config.toml
activation = "tanh_gelu"
balance_loss = 0.00502
balance_bias = false
router_z_loss = 0.001
lr_router = 0.00178
vocab_size = 32768
norm = "layernorm"
norm_eps = 1e-05
grad_clip = 1.0
seq_len = 1024
dataset = "wikipedia_en"
Below are experts of layer 4 (counted from 0) of a mixture-of-experts language model. Rows are named router (the router's row for the expert) and show model dimensions 48-95. Each number is 128 + 32 x the weight over its row's rms, rounded and kept within 0 to 255.
After each expert's rows: a language model's description of what the expert responds to; "raises" lists some tokens whose logits its average output raises strongly, later layers aside. This comes from a sample of Wikipedia text that the model never trained on.

# expert 20
router [111 180 163 114 112 171  85  97 114 152 136 114 139  95  78 101 109  94  82 106 139 164  89  84 157 200 180 156  87  95 134 111 111 113 152 118 151 110  91  75 166 156 100  70 124 138 142 170]
What it handles: Mid-word pieces in names. Pieces of company names, place names and technical words, often in tables, such as Vinc-or, Cheng-du, transi-tions, osteoc-lasts.
raises: "Team ", "he ", "team "

# expert 1
router [114 180 166 119 113 165  86 100 111 156 134 107 137  90  74 110 105  97  82 107 139 163  95  84 159 200 177 156  80  84 133 102 110 116 148 115 152 109  95  73 165 167  97  71 129 140 153 169]
What it handles: Proper-name word pieces. Word-initial or middle pieces of personal and place names, often in lists or tables, such as Fre(isler), Rob(ins), Cus(worth), Hel(u).
raises: "in ", "were ", "run"

# expert 46
router [127 141 148  89  90 178  88 119  65 153  94 143 125  61  95 137 126 120 106 147 125 163 131  97 146 157 153 158 107 124 140 118 102  83 125 169 107  96 115 101 155 166  69  84 105 134 140 140]
What it handles: Table pipes, taxonomy values. Table cell pipes | and row separators, closing brackets, coordinate marks ′ ″, and infobox values like Animalia after "Kingdom:".
raises: "\n", "\n\n", "\n  ", "; ", "short"

# expert 0
router [115 156 138 115  83 148 118 106  94 152 144  93 128 126 133 120 159  74 127 126 135 182 132 112 164 119 175 169 151  66 163  97  75 128 158 164 101 118 131 101 164 116 101  71  94 176 182 173]
What it handles: Post-verb prepositions, participles. Prepositions and participles after a passive or copular verb, such as by, with, including, included, among, in "was included in" or "supported by".
raises: "that ", "that", "help ", "... "

# expert 59
router [ 88 220 143 123 136 167 115 102  96 148 116 129 154 100 119  86 159  95 108  76 145 142  95 110 188 130 164 144 108  81 153 103 100  88 132 161 113 118  83  92 170 197 101  78  80 168 138 157]
What it handles: Sentence-start determiners, relatives. Words opening a sentence or clause, such as The, It, This, These, and relative that, which, who after commas.
raises: "same ", "by", "new "

# expert 2
router [124 168 173 134 135 151 116 121  97 151 132 126 189 133 107 125 108  94  97  80 186 155  94  99 177 152 210 183 122  71 170 135  81  85 151 133 106 114 117 117 141 142  60  64  70 165 114 170]
What it handles: Adverbs after copulas. Adverbs and participles right after is/was/are/be, such as also, not, likely, often, still, been, known, later.
raises: "cited ", "included ", "featured "

# expert 22
router [ 86 171 163 108 119 138  72  98  56 160 115  78 164  75  88 152 177 112  95 106 121 153  53  86 144 170 147 167  83 114 145  83 119 117 153 128 100 134 116 109 170 149  88 105 109 158 177 139]
What it handles: Role and group nouns. Head nouns for people, groups and organisations after a determiner or modifier, e.g. singer, club, band, president, company, commissioner.
raises: "by ", "well ", "on ", "under ", "early ", "he "

# expert 15
router [ 99 158 123  70  91 196 126 119 119 121 128 103 151 102 106  82 122 143  89  82 140 138 122  93 153 153 168 170 119 119 186 106 120 118 155 124 139 120 112  75 111 128  92  79 116 142 148 150]
What it handles: Preposition to. Mostly the word to after verbs like handed over, introduced, fell back, plus line-break list dashes, open parentheses and would.
raises: "other ", "=", "incumbent ", "ical "

# expert 50
router [100 156 127 177 107 158  77 101 121 185 123  68 146 132  63 157 126 110 118  97 120 161 113 105 108 121 151 185 107  67 199 120 150 115 122 171 153  77 114  96 149 160  92  98 135 178 134 197]
What it handles: Units after numbers. Units and prepositions right after numbers and amounts, such as million, km, ft, and "of" in 350 of the 500.
raises: ") ", "→", "\" ", "related "

# expert 31
router [103 198 145 130  88 150 102  87 116 139 131 124 150 110  75 124 101 107  97  86 100 173 106  85 133 171 175 134 107  86 191 115  96 124 131 132 114 122  83 117 121 135 109 105 136 151 131 140]
What it handles: ISBN and number punctuation. Hyphens, digits and colons inside ISBNs, scores, times and decimals, such as the final dash in ISBN 978-0-00-722570-5, or 5:00.
raises: "plants ", "ulate ", "species"

# expert 37
router [116 160 163  85  77 153 115 112  98 116 118 138 156  95  68  94 116 133  90 108 133 158  93 118 142 183 189 179 122 120 150 111 116 103 165 131 128 107 107 105 143 158  66 102 107 164 127 168]
What it handles: Taxonomy lists. Species-list text in biology articles: Genus, Species, Binomial name labels, Latin genus pieces like Puccin(ia), and the parenthesis before an author and year.
raises: "he ", "did ", "she ", "they ", "|---|---|---|", "failed "

# expert 9
router [106 172 121 104 115 163 102 122 126 157 111 130 147  90  92  96 115  58 135 160 153 134 113  97 141 185 135 149 115 107 123  98 109 127 155 174 169 100 115  94 158 126  83 105 103 150 132 152]
What it handles: Years and gender words. Men/women/children in event or team titles (men's basketball team) plus year prefixes 199, 201, 202 and small numbers.
raises: "particularly ", "\n", "- ", ")", "s", "especially "

# expert 11
router [117 178 171 107 128 180  79 100 115 143 127 114 142  94  80  97 116 103  88 123 135 159  84  75 154 200 177 152  92  93 133 105 121 111 155 107 149 117  85  76 157 148  88  64 120 140 150 177]
What it handles: Mid-surname word pieces. Middle or final pieces of split surnames and place names, often after Br, Gr or Tr, such as Loh-an, Dres-cher, Amher-st, Black.
raises: "vote ", "vote", "Pld "

# expert 21
router [ 86 148 165 101 117 170  86  92  85 175 112 114 170 104  74 108 176  91 106  96 164 168  65 101 140 170 129 177  88  95 165 124 115 116 141  91 111 152  83  89 155 172  75 106  90 159 169 144]
What it handles: Abstract nouns after determiners. Common nouns after the, a or his, before of, to or for, such as support, development, design, way, effect.
raises: "he ", "in ", "on ", "of ", "and ", "well "

# expert 49
router [ 94 140 135 106  95 164 113 118  90 189 110  96 176 112  92 152 151 122 122 134 135 176 124 114 167 180 138 141 119 126 158  79 112 135 162 120 105 110  96  95 164 126  48 124  84 142 158 125]
What it handles: Event and time nouns. Nouns naming an occasion or period in career and election text, such as time, election, season, medal, years, after first or the.
raises: "specifically ", "include", "include ", "alone", "following "

# expert 56
router [126 133 181  99 135 155 106 103 114 157 135  79 151  66 125 105 124  81 100 105 155 104  64 123 138 165 165 165 135  91 161  76 122  93 188 164 132 100 100 113 139 185 101  85  94 165 115 137]
What it handles: Paragraph and heading breaks. Double line breaks and = heading markers between sections, especially after article titles and infobox lines ending a sentence.
raises: "== ", "==", "different ", "various ", "The ", "==== "

# expert 58
router [ 85 142 134  66  97 136 110  69 112 153 129  77 158 138 118 115 122  85 111  99 161 146 100  69 158 144 209 118 108 120 182 118 121 122 174 151 104  91  83 100 137 121  61  65 103 135 157 180]
What it handles: Verbs and prepositions after subjects. Copulas, auxiliaries and prepositions right after a subject or noun phrase, e.g. is, are, was, as, in, has, becomes.
raises: "& ", "from ", "and ", "role"

# expert 23
router [115 179 132  96 137 179 102 102 117 194 130  80 135 110 120  84 171 113 121 114 118 163 110  83 174 111 127 150  85  92 127  99 111 102 170 199 107 106  95  85 134 150  83 122  74 145 153 136]
What it handles: Main clause verbs. Verbs and prepositions after a subject, typically followed by an object, such as with, gave, called, received, wrote, won.
raises: "the ", "it ", "this ", "a ", "these ", "similar "

# expert 51
router [ 80 158 182  99 113 193  95 168 106 113 134 108 175 119  28 146 159 147 143 125 133  97 123 117 163 194 191 139 106  94 139  93 120 110 165  81 107 142 103  81 170 149 116 113 115 159 126 148]
What it handles: Historical periods and eras. Century numbers and ordinals plus historical and geographic adjectives, such as 18th century, Bronze Age, Latin, Roman, River.
raises: "next ", "same ", "=", "); ", "& ", ") "